Weights of a small mixture-of-experts language model, trained from scratch on English Wikipedia.
Size: width 768, vocabulary 38585, 363M parameters.
Below are experts of layer 5 (counted from 0) of a mixture-of-experts language model. Rows are named router (the router's row for the expert), down (a neuron's output weights, with its number) and show model dimensions 192-239. Each number is 128 + 32 x the weight over its row's rms, rounded and kept within 0 to 255. Numbers have three digits each.
Before each expert's rows: a language model's description of what the expert responds to. This comes from a sample of Wikipedia text that the model never trained on.

# expert 23
It responds to: Possessive 's and apostrophes plus his, their, its, own, often in award tables, such as Critics’ Choice, Listener's, Nominated.
router:077139099161114125116122110121161143128105148124086089153167130082130117122124157136157136104114102158160127141152087140167087089079079089061144
down0:089114162157082121191184083147069110112145063144102167101123089092137179131154089140117158172104113096149089095102121155102114128087159098169138
down1:055111189129128147107147106117147190172047141139127052155122139125167133101078187067206140164122159196160169127162112124170102150129117145162132
down2:145120112133107099134084092075141154052112130129057143158059126138104096101102113105091111115134167180168111144133159170193135101116118149173107
down3:133131131152174128177161162173119150125124128084097135196104112112142099127127107133051137114160120158146131145143113142200120110137204050112149
down4:115074116178115122142134069061133171139158185151190136133079123156167152156122110146099120143140108120098106130162054116143137125119137149157068
down5:109113090100114081081145183137140224106133073109137142137134128153159120102180135168141087076108184106116093114077165142122171081141103091136148
down6:173109109142093134108082134110132117086157117112111139129161129126150155098158145163161116112118119098157112149139109125190092091160155133191139
down7:110131134119102133091078150093120141082090160114106116210069159159164090115094158146134173114186063154107158154113094151124132156096082096105110
down8:067138074145107143102171059142123139142138101047103139109110165117182092109187105128126068153136151076135103088131134104123121210152131128127072
down9:049069143144117127115139181118071124178103181136159145114133128087164072128110162129093115122114176147127135134147122213132126202083102175131144
down10:139164122164188106134157130138128161126125124127105170095196118138136177195096110160162173199130130097104135168109102131169143126159155150147124

# expert 12
It responds to: Mid-word pieces of taxonomic family names (Coccinellidae, Solanaceae), taxobox fields like Genus, and words such as because, part, that.
router:125092150104176165134104121135099100097129126132147111157080103165152082156091085173132167128105103116108132148131159158102094153166107160096122
down0:160168080111083169151134162144115107103131097095168121108098210126130147107166142112178162117165120073133142142069126149171095067172146130150134
down1:169121111128153088175132169121136131060177155129159104044150098111057133119099115176128086081131097154140100159176102080162103144083109075128122
down2:099123132124170159153142125072168172141147094134121105130141088168117150148199127167087127094114140128107095129010112155099154075115094127153135
down3:178162089158127115160126102104143147107151149138114141088178117101127190116179150215129081086108150133080149123181123108122145111110168114114119
down4:142134120150119055160160153094132114148141132118154188144137141147201073143161189103032124147130130153109077062188184151174150162164126188119094
down5:207105114118074129116094122134178119195199132109144155105096092140134157140111110168135142088119088138159123151123109147131131084147148096198159
down6:123113153145158113128158136130149148098151165102136106094125114145099125113119144133117077157142107167103119128203153150114162145140114184137147
down7:162118097152149121163128072136178132153130142130129060051121095119097174116152159106126116139082156133114134148080106091134126155130094103108119
down8:155076142133155089129144173117124136103097158138085142114130123154154114097095044102103159083065144097140215156117181158112104097173137140087139
down9:137184165165138134137054097173159117129093098125111162125124157110126088090154123130097130114076100127080111105105149136163150105155094100105110
down10:069145151189142120073142104096162137177205137114059111123169154120178100120178136137122166110137162103112145112091139068159128103106160146116125

# expert 11
It responds to: Table pipes, hyphens, parentheses and country or position codes in sports tables and formulas, such as UZB, DF, MF, TUR, LaTeX braces.
router:138115200081115155096117156146080155092163106121084136125058114120100082139130125126119098155102135147100123121182078165178124098135122092162148
down0:155203096157098082087146168115136178065061119147142121048218122132105148099138100145049145067100163123152113112145110113147109091115113100173055
down1:119129093151112077098163166123203132170145154130109127119145134158168143158129108158065155068159160122102064119158152113116096109085075103153111
down2:174090165114114086167150189140167140180129176108123145078100136179105119119072155123146160074095141110103124067113129171132134096100167110142101
down3:114116115147161098124097111123124046128185091142183109116085160129108121166114117122145161111074122169125086133172113096116107139111111115134115
down4:136144070110139117152155075125168160111134163118090133108107165111133134139132103146169140141127088122155066102114161118135164166150181104112115
down5:114108128138051136157142138142115123114111075120098151159126112123165148111121177144089126131092078163114081094068134131113131076130118117124149
down6:129150113153183122172123150109123162089163138127158118172095056156097162100143092140105118167203111134130169116106132115150095176131135118074133
down7:087090140169145076133125129112153147134197130112073134143114188152064159088113122112129121088172111093099097085107118121106098175123065124092180
down8:095133110131140070162152108135145146130133118148121102148149115114079084063124088131145152152099105148085113122165088118078179085164064124132120
down9:133147168109136155157137088119114153154138114146105088106117149108137082103111105129158107143146116153105143138099110049144147091160118096079116
down10:158101138143122115115105118097145111144083120086158107157122137145196088121142152149136152099074141173145120137139130079169182129125176184181177

# expert 7
It responds to: Line breaks ending infobox fields, list items, headings and table rows, plus closing brackets and recent years, such as after Label or ==Plot==.
router:160151066094116169160130134090130102162113089065074086126106180121154179102118121100162075125073091110100127128090102129100148063146096148172160
down0:115134114142082127146142061156124129112134122109103115108220084090066165142104147121156134171185080135146120109192094118117131115090120131156099
down1:157196137095152073132131132194105112091065121119158099154132149104113194122083127130110110114136145128115075088140153074115113102162113186132127
down2:078161079109121097176114095082116107148120176076105135129136162105143152145107160161128146164116098075161147073108058084085136143076107113153099
down3:117134141125090147107134178156121073091110104153134095138104122111150123139151112171154175120094137129146101139165178113085220063130137102158151
down4:105150143120141155142149088143129123159135148133099136150162110116150143130121110138121129171131094122083085083083079143088120110103105194165112
down5:089096101120186122151141111083113145082125154108148127108128152125132165141174133135123196118204102136038176095164147143091105101096147051163144
down6:083075129161151146157127116158141164076147143106139125091073103112116122092187134146101145167124132116136110077065157131103106134127141140111123
down7:158138149078123160151098094171154099115134138081162060170175149123142103177092137079139152090133077095120167174098152130124114076136158148092083
down8:103127121157114112130152139156079107059140133113130062116140082098106077090147152157185141098139121132078086117169151112106141133072108066161176
down9:169144095106130201138060116090123168114170132118142120140091144147137079189140119103108082106076097091159169122096054091185155148146142162103056
down10:084103081111160107096173134096154130172122170152098093104129081125192108150136125122095158131154157126165120192154079118161154167170180055176125

# expert 16
It responds to: Subject pronouns and verbs opening biographical statements, such as He, was, became, has been, usually after a name or sentence start.
router:119143161092115120138103125141129129132143142140145161104133089150179128186138189139114153097148133138122083087141129171134110127171077133121180
down0:176123114127119145101152124156158180116096130109113122114141115105120137149109104115114127115093132154091129128119156098122147118127161130090166
down1:163100153176086119130155121091098201140184081107104169119142143120164083078142102115054165082200143155118104122182136175168120130132093085166098
down2:158110142086073142178108122123095103135209093097142157137155123173133083100087148105083096114161142168163095090138108149117120117083124135136157
down3:153109087158164106146100132179126115097144121140113117137174102122112122113058086146156092145132107059142095109151163128201164104140135159146125
down4:174125085116073155131132149141126126132167132151111181100142099105180136092181124125091109148120148126148169093180167155154147128163158072154083
down5:147141122143216132175110097151166128105171103097105132126118141112143125134153173106159098200193106149168130145109123092149135088114122084144109
down6:128096083160104148137123132117123119134134078113136225154181113065118086119147123126150100118151168138111134178113081121171137125164152097124102
down7:095070126084121168116159112072093107111090114115159173131113145183116097122165149181176132113094165149180162151084155153149124145155136104079124
down8:145115149183154150040118191078093128163156133125167108132159104163114070116144118116106164166122137136092124144175098139165141130127174145137109
down9:119164084076122120136102157125180138118116117135164167174168173074176181153166120116148112141145135119103183149111102129154153137125115148182105
down10:124086155110160131126112113142072145171102118107163221106183125164168064120153095101144075054096084162148109107149143094153080188135185102086032

# expert 46
It responds to: Periods, quote-periods and line breaks ending sentences, and clause connectors like However, because, although, where, but.
router:120157122166132140186132107130159140130197101133183110158168150110109138125132116133089158133090153071148134098152087140178148118128116110180138
down0:115122153084087146147130117169137115118208148180119143133148135128084088146092108087145127144125160126107151105181145109138127092132110204148110
down1:139088117154114105171126131122152118105111133128128129095145127138174162115109158157108173081187156115051127126167131126096051108109159090119079
down2:145137113144090141142135155150175104118137177135094144082147136118147132085143110142204147210132150169097133151164172139173059149201128179136166
down3:148209199162148145144186159107111175090082111132156144127131156100135153130133155074193151167182129141111107135117139078058137133147137156079153
down4:132183084139138119103151160114143135195128144090186174110127138066116125127161151179136163167187147120112105120185097103090159119088215114172115
down5:127070150108092163113091130107134148131159144149074150136127106076189092148078155105149137103108128141173116118127161139176132125110101133105069
down6:107119118162092160083119149072100124086107154121118161160121100094165074128076148136134132032128178104124106177096110123126083113117110126139086
down7:114131166120114134169100121081118193077181119143086127139120122107152112120102182134089085153093132094163132103101148119095082106085119173112085
down8:110146153122174138153139109153093079117153143129097092135077124114097132128115164104128109141133135105087128105175143068065159103105099188121109
down9:149098126162098089099155121136092159076203186141045086106090149046096091116157148182128136164083160135151078111147139162144169115132091129144125
down10:178089131129079126106145120116175157148117118143157204112124099078108128165138082117198124097079098166136107107179168111084071124176150116180135

# expert 52
It responds to: Commas and "and" separating proper names in lists of people, bands or works, e.g. DJ Clay, Motown Rage and Tali.
router:106139135139086083121121089096128148088177099137177144129171111147185114155149110149148145138121119172163111091134125157137165133096166129198104
down0:124117139116159141183103114129115156116073133149130142074175168188154139125122182173109127140185129085085095125000115165107191101091147146140153
down1:212160073084134149173158093130120196115115142164117048141145100139105105078102172098116099116118116111124108106174067111128129107130079097166167
down2:180109135112120123120127118189101069122117162109129135130162093023150198129139140133095122177193177083075163098216143158155140169155166111134066
down3:169144119067117154154110105155050185091052063048158119094135105146088099153147151140184159169026118156135093126148148133073139151153116096155120
down4:181087119118151163109160131136109160092125136122153137181140130130096080140123110150110093095144088137080130173172131176135154088121152127110162
down5:088084130098145182124124136189141174109113038144216072226106132168166169147174133102149140148140118084112146137151172067096109076175142113107111
down6:113143119116157163151152178138183050121121128162142113152130136170108111154166098115144133066045078152141093138128116129130146073118073096100164
down7:200065136126105091136126140160115167110105161175156131169170103103033165077164156077165204101118113125141128139120137125150144090173158118086142
down8:086135139115156163103165120106101098119090127108159105097165081185132116182170141097157118064119111070158148109044127107162092135170132124161128
down9:163164090147146127121088083078141106129137154093134144093157136136152093159170102097165138038120130071129114128151061090166107071124093104090108
down10:147105136106075154177096201143169103136073126146137095126115110096162130137132151091144088169119043135082129133155153155115163146133161145199090

# expert 40
It responds to: Pipes opening table rows such as Majority, Registered electors and Career total, plus word pieces inside Latin species names and other rare words.
router:118177090147144141054132156156124122177073158087155119144153151137148067148121179078107153122127128122092113155143085131098108111113155116135151
down0:178132144097122119138158095138106200105145100160175154183114159129040138167143119163098135098129160079165100183121130122138125139123101109083100
down1:085160146165149156144147116099141179135066144149167082139110094081113102134118104110147118196165064130102074104184136171106134132138084110089108
down2:139105109122139193176160061143107100124112092140192118138113139118084105169158080129123073085122095141150103123089103172190112170110183119119095
down3:112117089117125170130068131100188132148094172104166148183147126097111121120137148167105145131119122066118121202076143112151183112158122150105160
down4:098142073182116111129079100128091131109158161144105086137127115097106142153081110114087111066123085133065119152126154096125107158159125122145077
down5:190093123101141118124154161109176127098144161129124142137133095092133137137192059119107155166104165141119146146198131100155153099108102096154136
down6:141172175088134205154151150177124097121183077122102120123164096088150082086169065123138119127116136116138117130181134079150166145120158175171113
down7:071200127112121105171160141137072080137084123104169141144103147142138104132071108114140156139115112100179057124056116146124097175105107132129113
down8:146119123168178117124108185123113150206127126159136116130107116101172111091123110133189175155186090078117060157121223180128138142101163134094174
down9:159098099166195111167102137138091078142148136121126107117137114115091156121167151143097129108085122127096151110161187088153116105191160157144146
down10:122183081139104181121089113132100151156157122148172140121091102158119100120138140149155156102089193177130150131142101154139146096167143179145121

# expert 43
It responds to: Articles, has and common adjectives in explanatory technical or descriptive prose, such as a, the, has, two, used, similar.
router:101139131159110150123115122181137162145098145130142164122105072144095156086159077179120112191157149148116147176085083146183151107087163126169123
down0:122094136071113099138165132124065151148104107114164196155118152119151124169139130098136081171188173106096071123174107122120069173065162125111198
down1:141110133137098081152154087122062125083173140156126118089125053153124126134150106196135129127168148145083126176147065136060099161174103141113153
down2:089171077107104100076128148074102138148091142165100180141102112127142135133131087120156185150097058129111124160122116083142147142110141168104107
down3:121119159114138174144119153149114158166064138128155142127097109157038140099112073136108123198149170096147092101117113100096092200087107126098065
down4:118097159175104122137184144119143107116165087153114171095107128133133110090145111110091117112108107144073082132190177089204143103101148096146195
down5:155169079096106155083153130098181183087146183146157116128039145168110105130160152114069151151171126159068112127194139086096130114116167200121156
down6:127122103143086144145164135120142106148135091069098166064160122182066138114144119092161145083095123058101136133181126119123110088107104128148124
down7:143096131129136097128135190115173110163204130102130191153124165171106142153158167098117044137100114173133104109117143115162155121131110171076126
down8:188165098131117093174157100135108140119106136103131132095100143102146038066100163107098107178085126161178087068224178147112129106121151113126238
down9:121105128158068164091149111164114132195175103076080194134135122140134117115161108178095169107115176114161080076137107180129130118109104192145072
down10:092069128088116176129128104124115112105144160166143142120114152122093114141189147119137140101141172100190062105153112090130196120089145120157071

# expert 37
It responds to: The word by in passive or agent phrases, and sentence-initial or mid-sentence the, The, When, Some introducing noun phrases.
router:110150142149172107154096134115106080184150100097140095153147066099133130091174086121096138110150151124088174089125144124120134146131112129118179
down0:147105151113107149133095150174077155135157122118109120103080128146186147121113059118163141164112098087149136097095167201106118092161091093156144
down1:153086100143097096158124123137095141157202078157113164149136164114152135147056135102084135118108106150149126119159148182144128121090099148141101
down2:135160078108231152160113111174084128114196141060133130126155093153069128096143141139069102156158118194127150091124201100152092165093194159117113
down3:124146103077141176171140128128054141201173124135133119120125162143108158110171112166072133137112169114128134154105146104078109160159126114108080
down4:171139183129208199138128152103117151141098072106138116141136122161123077103145189117129087119091102092127108108122136111120113135119085100120111
down5:147137125127105130088092141075153123095094133088124139114099121137125117087120175178154185124147133172156079098089112102100110138084146147142148
down6:192106105199148113082119142140110126155112116094174112121125112140139110121217095110092092073120123102074156159173119119150151147126188111140135
down7:177155126152126146130170146125125146167217157156115185130113146086089093096146127109082157099093134207111131145132151211182093180153127184108137
down8:134152116110123099127145200097077076121094172122171105154105165053081096095163158206144104106135146100087089133102090145194131092161094134135116
down9:146137154107128101176118139106160090097142110107145101134114182123173141121128059103112125183158162130092142178125147143104100139115179128144103
down10:079151072177156144076146118175132092120137155108168148101114146143085121113195162191113126135151142138137166064177143103046180141183203090104147

# expert 9
It responds to: Table pipes, list dashes, heading equals signs and infobox or section labels like Personal, Career, Early, Spouse, Height.
router:089139183104111094159169159104055131164116079080153080082157101119114108135073111084137174114121157109191088110158132197098120102167170202145188
down0:156152133182099137059060148091096191111092110143103162179116186086119148133099139094140113143105125151084136120072166149153103059192142132183173
down1:154105077085163097124145134126170161101053146094080081161158174125145078141160176116146191115112116175172149175107140157129149112076114114127080
down2:111142162124142112146082088127155159095152124099182154118157130182112172127125095181129113109065165153195098137133117145130150108100087152134098
down3:169165141149126166126146144155135173139147098116169198099150208233125120108108137085170115104141193129124108114136146117155117211097139122155104
down4:138121123169177092135074132143103116121110128107099084103142092136101086107137157117144101089103131121091089196100135123111117115153167196113140
down5:154100101187080113123105146110115167126149138187068147066087152102112131156168181105104068064124137088083092134145206124139124182121134101113117
down6:162113160076099145152104114110145155166172154129162113123098063148125134196102165159123129084159141062132161120076129084173124150091094133174127
down7:102215120110117087146152148155101128077131113165169123126059140067100137100154119086093122132179135136181068125117122172155165110094097098136111
down8:116170105104118159123146114132120190155037078097131151121165162125103058106100103104127155178120132062140100132080105204096104059139146140123091
down9:101081076146096160087127143165114169091182159145107189096136131177120151111159143126110168146155120138134093117119092089170152098087144097124097
down10:142156175080121098133116118115085132128088130132171108105111151130182077099144162129130104151129097156088180135101119133114112129142132169096071

# expert 50
It responds to: Dashes, decimal points, pipes and digits inside score and statistics tables, such as 9–9, 86.85 and +1, plus degree and minute signs.
router:164173151188106174141099089132144095117152097161134128143178164100129113179090097152134123085073089182151149106146137154118066106125134070101155
down0:164124120180129191160114152116147083091172128102174114153140174145154112103145121164135126111083076081140110155109094065113155085132207189070108
down1:172136118132116137156146168201136151100136146207150126104126172138105121124169033061094088097164133123205097187115104110116056079160110126094099
down2:103116126142134142124085093153072141134114174109114138102124112133118131121121142080094119155197127166096140150115161131117108153128153145098142
down3:111176161081019144099150192154125124122109166119166085147175091181103131104121093168105137086077158108190169162116192157133103097141134153127129
down4:086175149143157086158087113107139086158129132200090118094121105091141136098131129132136122207161118142120071136169099114118143165078182089141082
down5:059131118198145163143104127120158119143160131138169131176137110130161156095186126129056101142149116133127130118159175108127116135129146081141146
down6:078071161116088072092092214090132097125065114179141121108157193125138139112130139072106153038125141113170095127063103124107102108089131144167107
down7:033157156088148156108173142141127114206160132107028108157142121093101132101096093104121102121136203174114119115101111152166178162185096118097078
down8:112132102079095098118147166097120110113141182149150148107087138127152146104175166178087130181156191161189124129103138131165082149135120134152185
down9:086047093068141171157138118086098127184199084112081148169111096082091172113104126135148170113094096122163189088149144102176160163141066154087084
down10:136144159071148158089179077128145136092118067119117117105132127104075108084089177152118125185101148136136105138168083144134158170111123141102102

# expert 53
It responds to: Short letter pieces inside rare or long words, often right after a prefix, such as cond-esc-end, reac-qu-ainted, fal-con.
router:109132130119153150096111103186110172173115171123162156107071110092132100101088190089134087136142133149105116154148070175087121119110105146149089
down0:135141095146131142140125144156075129112121123103198094122153181176128070127114103083125122152178119111113121152110097136145152118158132134089166
down1:095108134081103070165150168142159147136116113160114120123067167124134155155093161130142172108037125155154086118100081167130178142116140137103116
down2:084140124152149173152116145137138108088077163202131127146141102198107144114119136112160114128137141125091086173071143144106106166110060127179096
down3:134177131149150133143144153164150113164150113128128102166113218113099103161053080121087135072163139114106148117151182151139107139151185102185099
down4:069188119125186172101097125093182178132099131174044100178117181110107128160142124150138116103126182119120142183084133160183152166123152146133137
down5:172107154171166096171150183129151140132102139146165153089127063132141133136172064137139136125109086103101135121145158150109147110107119181139159
down6:139151151072128100181124148108173172135190134103170101152096079098114083084163129123095038159129137124101092130210102092090178134070135160093170
down7:118145146135051154115108143093136090174169151127078125092147129096132082132142154136139066112070159129134152155174143081194119122133165092110174
down8:142132130112102159137171153136090135181091104131123112172085155133150139170130212120140164137114101175089135039111076161076075151141137169096143
down9:101135111145129161130102152102182148141181143121106148192084121110105092178162141146135105163161147160115148168120132131145099142119159100117085
down10:086163174129140140163124128150167140154161114159102098094184171108162130166164152148096092103116145138171100122096141114098138088175106088109169

# expert 4
It responds to: Line breaks and closing pipes ending Markdown table header rows before the |---| separator, plus some "the" and numbers in cells.
router:116142157191153099104193190143066090145181133102090127161102101078094098143144059127116112126183149150144088082144135163128103176156189158128148
down0:079126135096134123075102111153175124149066081128176127148094051135117125120116134115074107153094106108134112110164125076106123090139140142138135
down1:087101145088133137100160092143151114128143131142126093141108062081165138172161153109132161164194072143090061135169144088173160081117115130138122
down2:138138135143093093098172133186122144148135166144141142148203094176114145149165127174135188139077081076143125134097157147069105143078141133127140
down3:166142084114164129162074166124121137123182143132176135136134103154154108162115201065090126132107083157214152148095149181129170155158133212055112
down4:112103160105161149134095142103070127157155135086132169132114163125119156186086094062076073150095107105136120098156139181134145150075114106093076
down5:122117154147152109156081061100152139153158083095198117131134125085127148072132132171137149144111159124158086105136110121142126093175106072182100
down6:142132152233159077144138152208121214152194125112130125193138169070125089155132141146106129145158132131163092165097130104080154149120161127144157
down7:119139138115185145006190097148159133147109116182146059134127091140100163161115177140128125079101107131131106146151083086132144106204120175118160
down8:138117097072156164092087130131137143101105060123145114145102129146137123173088135142182104117086139088120102137141103091125064126172088185146119
down9:143120162106126181118160162109186202096114103137125104171159090132118106167140180162107141151149151063129126159095083136155094089065171085105131
down10:155141188142139146177133158146089161121104133123187133055095122113073106145143120144095187140162143136120142091107111188099141112098184114184158

# expert 58
It responds to: "and", auxiliaries, "not", "but", "than" and "could" inside narrative clauses of plot summaries and events, e.g. was surprised and had to.
router:150163171100156134164103075080138138129072150143134144152115079151165173081167082094100138116156128111200042104136100106107099095114152144140167
down0:152157135171032174123128159120143146125168180104141148073162161201165076127109077115134096108174153089126125113112151092108112119132104128115188
down1:113145098109108127133187122099149155105143086124148104140113145122142107114116139157143121071199058115106153143143137157152180152155053043124190
down2:077085164138121130183134129088141098091180085119113159153167184122086153089145100148142121193141178110162134184085094111160116188124101171113186
down3:171132148166092142154141164159142169132170198104107122143132188132158152160099084094117145122176077094158108107160093116112114093135151121152162
down4:178094114113078179064129097170175148143135131124167182134120091163104143103154133120155162098086149115135100202125111130150080171130100077164096
down5:108128167153099111125093152076088128104185118126129143113131098092186151115102152133139138168108097144111102138132145131137135147144149177162144
down6:104110101165138098113151095106124090114202155102067164117126176091104190177184113141172070128075156175096162221140139127102069109186095067154122
down7:112176148167101204148123101152093117129158157175197123145105077129116131143225153110099144151138090134120153111112136161170135162110184098124086
down8:100078082159117130098136125112166154110148045162068163119116108133122087099131123089140158132081081172146180122137113138162115140152121060142139
down9:117140155171142125101129128124140147205168127090148171099158075127123152128096122128145075102126117091209100090151120134107151130125103151155127
down10:143143102095133137125129089099153202069156018167146129164172136108128124137118154142146107179104109095158117117150096189119150149110117159093089

# expert 21
It responds to: Numeric tokens in tables, results and lists, such as scores like 18–6, rankings, years, coordinates and percentages.
router:099143153187121113120095122111119132168124088164154145127104139133103165129093163116185122159140145089140108099137180090131076161102106157078136
down0:106166122118149102139113148112172080080137146122151151106138108102141096150125125126107155142119191132122123120179091172133127163142206129149083
down1:097069090074126067096130085069106105052126134097068102111083139098081087119151131109194111036067107098068105150139147112124194102083136111140153
down2:098137193096129129128111198147141132103164154182115206179148142190157080089134107093129120136098178174175193087097131188183163171095139106135142
down3:122142096103136116149120144101109134131144066083111091161124161087107127104152134135098143102080111118112094133173164085087079114090116072138157
down4:124185221147109121147148140125132147157118061089110034102171119134065069146145097173140135161149124156139144098156094160105119191103132128139116
down5:137120146176155064146148154111136116123116084122160155121145098072072190107167113122139158166128092149132138105090149144153062111073121100135095
down6:118088153133128167127107115144110132152182105143146176121148093148087108137148090085127146084155205147121157129143116104156113122079102113158162
down7:154144122098123142135140115160139130122149085173144116135160124171157171134164130104205141168126179134104169153192124110153158050094116035158165
down8:085058109096060091142163139126149130097145101131193166186124125093099088124081103115135153127155163139077141094163150162153184091169080147167083
down9:157141129092106146148126149179122156159107113070124155184166135160087107125156126158195122140117127116158112116139095174108203131139157146109122
down10:113112095159145102152112122188147202110134163130107085125091164194101202050131132130161099115160082108156164121162129147163098143193048205150143

# expert 13
It responds to: Field-name words just before a colon in infoboxes and lists, such as end, county, Tracks, Born, Coordinates, Genus, plus words inside institution names.
router:118183179135130074138077170115084121122143162115133181150056114099135118157133080167104065156088147120191145178138152126098153162149158134115131
down0:136177112175131086154143125091150081100161091129154101155130167073129149118083081148172156124136190110103139125142127177127116194179173165068103
down1:123139150159145112175121150103085168209113110096148140109125150157177193102095112165154155095132115141094104118106170081118079082155163101168139
down2:150086179119184075167102158119148113112152132099176144151187155176160117111103158119143219120124076115096091115118104081149132122163149142102115
down3:100125138129141117127208163111164127134156155157081106109158107081066144096121122116176113089153126141154178152090138166128119148212112198125146
down4:142096061133180159129107154149111132140117102118092150184131059107117154127134171161179110128097177177088153171142132091091179142124129152127152
down5:163089064174104164173063186129156094060116125174099161176111119166092101093125166110092118133051074148099123131120148100144137116056130086155090
down6:085117160132112145093118137123130144078114123118109088127122136080132103188092115069151140161183081121119167116104109095131109106134145152163104
down7:192133134138067086177149156111143190106135149124124141113104118111128131187133163137130152138069133124143181140145164106147130079128071182148139
down8:110117111083089154172126126160156198145178090103159141121129097114108101140129165145144124157195117115134094159109100069164178129122094112180107
down9:086148066148115089108107123133100064143139128150177146182103069142154084162171214150147132092069139118159143149131105157179135178117113135108178
down10:083133122138116161141118090147111118176158114105177086098124180094076197165128216104151146115120098167119128143072130069155156173121129126124099

# expert 1
It responds to: Single capital-letter tokens opening names, initials or abbreviations, often after a period or quote, such as W. Henry, U.S., Roe v.
router:110182184073120126081138158107125144125110140133138067185141154110139114075119159091110084147112122141081127169172112132144116132134067105088109
down0:132113135105148174113113122138146117119092111145109125121114119132129123143085140135100152173130079111151069114115096148120165139141124144098139
down1:144092127115063135129103177139142098085124137088165141103127132161064144150138133139098096079091111162133137119128122131084102082142141142130126
down2:132068137171194101119147113098112155202127108112108152121152102077146107166106115122087165122114187116074098099092102076122101136063126130109154
down3:097094109082159200152134153193142101119174084124181130147194168068108140107129126091154134144137132104140103110064079132097091151152133154110167
down4:033109115088135152117128122139087142070102149100137120129082165142141109160063166166190132138171116116123141100115116102114086136130148144115124
down5:129057169085117154158169127173171161170144164113080118145108124096147160123136182103118163115153110173085117125158107128100156185106097193152065
down6:138189093093137196129109072225078099132143145077124164143155090157150105111088129128108127131133135086116141124112114137154102177128160159119096
down7:067153143092098135073110094157170126056128073166088140156200065096145088146153131123084098131137082122115121151099217118136150150145227115085163
down8:139149142142137170110133082124145133148076138146116085140132177111114111078116175118111099124137170117110123072214096129199114127163171144145137
down9:125077102167159152122093172076136140135151094095140169089111116148167118144059139145129146162146172093147115121103165150098133169085118144108152
down10:102107146144170089099080109166115101144154150091087135147115151098127106108152127150094186115100116071108111140182130155113093133109134144123147

# expert 6
It responds to: The == and === closing section headings, line breaks after titles, and markdown table divider rows like |---|---|.
router:162189119127135212125174115120106082101135138173135180164129183148181147153123127169164123220096150186104105077140103113129175081115095131132094
down0:111175140100051179177156175079085153108122158136143122175154126120164113125126148144110185153089155168160159153083079099135128135137118144121128
down1:161150168157159111097123141189153138174132100187142151074110147117116121177050109096107176170113141186145180051170155175089125117208129153171118
down2:149140141132100117126059160105128141160111128102148160193126144104114114126126166082160183147071154154068146137181075088092103157090118132095099
down3:127133190136154089078086151107127113169128095127103147094094111147139126123190146107170176064156169161110131146105173176159111133087130189134083
down4:134152110156141102093120170146131147106130161107134095074143050099172174145128129170135117106130083095097154154131143141114154130109127111172130
down5:147157107142097090128110158132041124173117070165139095072151100138141121103102093121123072105116138124110172144173153134090100150140109131151138
down6:102144120116159138157107133153104079150134112085206108107100063115123099134045156148140156160092110121051161087142049153116115156139166076215104
down7:144134096102117125156163139092156162202133153081156087123056084125106111131117122105096172151057146123065112149110128095134066120149147141132046
down8:102150151130060158147107102154147122162172108157188118159130182104097131149116087123118172129086153154150161089194077164151196065096137121163183
down9:109125106055102131072111165170123108168159125104075103081138144108092124129113120125156133124115099171126089098192157133105134103097118073064144
down10:141116138073156152165172078181162109164155092149116170114198078132048129109137128092138139108100100106167072134159124098116122147090125066086175

# expert 42
It responds to: Abstract or topic nouns and suffixes like -ism, theory, law, marriage, war, plus sentence-starting This or It.
router:132152136139146162113148114136119114135042139085101087141125121146146151170104138137093140198118104120090110125176117119139068077135150121116162
down0:125175083166130163150131163154162157074060102170122120170157062110130168162108105145153088154116201130112124116158131138100128166071190149145136
down1:126119152166128158117156155118118189132113141174144197146087140108129151151105136119132158117073100148154177149163175237154122111098152113076149
down2:157128109100171157172038097124105123154092125123121137151124155087162166151122149150193139126127095148119184176074158127077097106133105143147130
down3:141050122112116122119143121172139144109175139140135155111080090127113144110144082127167084088116089169156172095081207161124093189139160138090152
down4:109136116089128114133071127060105142107104138092133147149082173122118217116104074084095123113136123176128160184096125111105103129109194119086099
down5:136162157089116070144085149168163127146089073054109120132134117165083156105194102131108077167117109125103149178116129172121130104102129119129126
down6:142149096088158140102114153147141138106175130101130161115077121107179113135107087148135147156113127120131067138123176117152116154073069124096065
down7:090095090120143178181133122145152128137123127081084111149133179165104181148127107123083150156136117082129120102123114078127115167159098025113049
down8:115153170173166085178088082083176174092102133072117128168105028071165192148162119116154040114093119159094112086137121142116122130100142120109122
down9:128168174167112185116149117147168167169082093117085138085113095147067106156116116105115100176091115117183207104172073141132127157123112120140127
down10:168112090128120140116104114101074085184139108101091194103129139152100118089139143128118168133132064103119142174114091088137112167108184097180125